From a checkpoint of a small mixture-of-experts model trained on Wikipedia: 64 experts in each of 9 layers, 4710 steps.
Below are experts of layer 3 (counted from 0) of a mixture-of-experts language model. Rows are named router (the router's row for the expert) and show model dimensions 0-111. Each number is 128 + 32 x the weight over its row's rms, rounded and kept within 0 to 255. Numbers have three digits each.
Before each expert's rows: a language model's description of what the expert responds to; "mostly gets" lists some tokens that are sent to it at least half of the time. This comes from a sample of Wikipedia text that the model never trained on.

# expert 14
What it handles: Age in birthdates. The word age inside parentheses after a birth date in footballer and biography infoboxes, plus table cell pipes and scattered word pieces.
mostly gets: "Mr", "cultural ", "every", "econom", "fem", "Has"
router:137150083103150176056123112162123125151117168157108110161078090087093135166137108134147140119132139141146163099138111099109101124138103119179127049153080095067151118162145084124078104107107117210078158120164148094136083151141131155096114147149109138130165075147107063138146157103098128138153121123132102098174151186073095144123118095114

# expert 29
What it handles: Institution head nouns. Head nouns of institution and place names or job titles, such as Public School, University, station, House, Stadium, professor.
mostly gets: "School ", "University", "professor ", "Squ", "Conference", "School"
router:137096108100125139107121073175154116110139143192139141159046075111112157158156087144152140074061157129115176130136112129151102178142176150177132148162115106067127157140126106135113140106053159180069133122089131106125114099129164084114208148116146112089109103173087087118139143133096127125157111152179119124133153108092059132138148069151

# expert 56
What it handles: Quoted-prose connectors. Punctuation and function words inside quoted reviews and speech, such as commas, periods, the, a, and; also modals could, should, might.
mostly gets: "\n      ", "could ", "recogn", "ahead ", "towards ", "tropical "
router:138136064156121189116118083129111150131159112153087174083097067081144143175134107119067096174115086143106143096167109125109089130128154134133085100165134073071115135072168107169122148104106152142137124099088170054157132147179115136120125108112190125092115157134118099173153101099142170183119123184146136076177191172088105126166150152137

# expert 0
What it handles: Census and math notation. Demographic statistics words and figures (population, median age, income) plus LaTeX math pieces like frac, exp, superscripts.
mostly gets: "const", "population ", "Sebas", "^{‡", "census ", "frac"
router:100100145118113158098167103150131157115139174142165129092091055089130203151120131109076155134096108165191164099123134175150092117130137104137115135147132042111139114100135096146080130154081140159106192143152127109150095118150187133147105110121131137095113129177093040093125096127116127145156139209180082155167153178094083096068172113127

# expert 45
What it handles: Mid-word fragments. Middle word pieces of names and ordinary words, such as Bre-k-alo, bran-ch, car-rying, Way-land, often in tables.
mostly gets: "thod", "chan", "Fol", "akes", "omet", "Conc"
router:128111064131089188087125071144127092117120140186129096117078105093119165151130132181146137115109080134136143129099106133132137126160167121145104031138131118101105126106161116152099121091038111131098154088128118078151078127179149130111128147110120103134136105186153151159137091075136134173198071120150070084140120174139068130153074077115

# expert 48
What it handles: Taxonomic Latin names. Latin species and genus name endings and taxobox labels like Genus, Binomial name, Order, e.g. ornata, Herbihabitans.
mostly gets: "Binomial ", "classification", "Genus", "ensis ", "Ky", "optera"
router:153151102095114148125152041171105107105121214201161157084119120102082163137101121070183136131086119115116169101154104133157091152154148144172187141145159115079110117120102101143100137102129140215109141114150100089133102123168135123158132171130089078174162136156164099126134137110122149078128114152173144142171173143106115133139124093073

# expert 32
What it handles: Capital-letter abbreviations. Two-letter uppercase pieces starting acronyms and state codes, such as DO in DOCG, MS-DOS, MaineDOT, MA; also sentence openers like According, If.
mostly gets: "According ", "SO", "SP", "FI", "DO", "SI"
router:112133121096149153027131121175108159093195179122120147158104066129101128122127130130137118136144170106149125136119087102108128131121163096137109070159153094124107134081148122150093115139094158184101151137139131081163086136176152097131100158178189147139147116160123134103111099085088136134157112140142109104184159136074087086144060104089

# expert 22
What it handles: Foreign name pieces. Word pieces inside Spanish, Portuguese, Italian, Indian and other non-English personal and place names, such as Gonzá-le-z, José, Santa, Sazan-ova.
mostly gets: "José ", "Chicago", "Francisco ", "ão ", "Manh", "India"
router:119146128097108156109149095168142109132111146144136109118101122140103178170153121099126142111102140093154124114110151104159064123128143062163124159124171092117124135110143104169157139074065136214100112133112178127185075103105172136107130155122169129063153124167169088069173139107059122197148091143185115104157179163090116078109124131110

# expert 35
What it handles: Decade digits, years. Final digits of years, especially the 0 in decades like early 1970s, plus parentheses, commas and periods after dates.
mostly gets: "second", "decision", "German", "Liter", "both ", "photograph"
router:113092132136099140088153114117088101110186086182134150093097143117102202181137118116130120076108101141111092126094088072129106134117116112142135080222124112093148158100131115108116152122037111170118142084151158141102108140118117146126132118161156167119091088159176059161135146091125148174195070122116116069197160143093112061107156100102

# expert 59
What it handles: War and government nouns. Nouns about states, armies, religion and politics in historical text, such as forces, troops, military, Nations, government, World War.
mostly gets: "Dom", "Kh", "religious ", "Africa ", "Nations ", "troops "
router:167138140119149137090123112126124101137139143166116141134117114121139184133158096096171068058099099116138134160139123059134098080147162136141149117217134027060153164115116089134106182109100124206076141126138197131094125149135158158136081107141171157105116094155126076124098120131135102132163085133152077091165155138104074067105155129120

# expert 41
What it handles: Clause starts after commas. Words opening a new phrase after a comma or year, such as based, of, he, a, the, and US state names in citations.
mostly gets: "Scientific ", "ful", "Illinois", "Michigan", "California", "Ontario"
router:109093133079122127102160112176069103076150196129164117153079089116102167155162080106124115129043157117142143106130106041161108097090130143111098143148158124105098180086153111140109172143107188161098131114157141132134116094179146080113147158159197128116174168144112075140119113071082168110135110138157110106148160129114116107135127115108

# expert 30
What it handles: Section heading words. First words of wiki section headings and table headers right after == or line breaks, such as War, History, Early, See.
mostly gets: "War ", "$\\", "History", "Gls", "See ", "Owner"
router:160108134130144145101112102165108130119130191170143133091091108119102147161159094158160059096086145142144148121118076119119123097088174149156116134186115099086132121091137071214129150148125116170094135139088118077173090146157160134153148136156186157134141124137124109134081147121112150106144146159171113083188165175097071092137136119122

# expert 2
What it handles: Year century digits. First digits of four-digit years after in, commas, parentheses or dashes, such as 186 in 1864, 201 in 2019, 174 in 1740.
mostly gets: "195", "187", "184", "191", "185", "186"
router:118161090141147111081153085157124142143151164146123115136079105091139189162172066142121123157106134082134138117135116094140049151109149091144157147140115081086097097111126112112130104106090156187111089140145153118132105177096118131096106134137095142087108152157166034143108166111119112143106099174096129114205185159089035112076133055112

# expert 42
What it handles: Romance-language name pieces. Word fragments inside French, Spanish, Italian and other foreign names and words, such as Fé-min-ine, Bérang-er, Franç.
mostly gets: "hib", "Jul", "Franc", "Ariz", "ugu", "л"
router:097141122123101165083141109226110089114120140195149099113103156133119149181131092097139193143139139110182123105119121108149095125145110060161125107129155113140078085128160099119139153058067137176127109127114168102138103143121138107097143108107157156137156130154183100126179134073103090183175040150170137112135161163120138120115102072110

# expert 13
What it handles: Romance-language name pieces. Word pieces in Spanish, Portuguese, Italian and Latin names and terms, such as Mé-x-ico, Praia do, Cat-anese, Barcel.
mostly gets: "Cam", "Oc", "Sant", "Ju", "Barcel", "Gab"
router:089123139099085139131151048154167108096135143180177155122116100122092160153139094091146152113063171137132169095133106111146086136123134085172135150165185132128108135127130074169137164069060176173136136152093199098122096127114169095122138135109170115121121108137192090110174111098100141186196060163210111078106175135112123109098114104122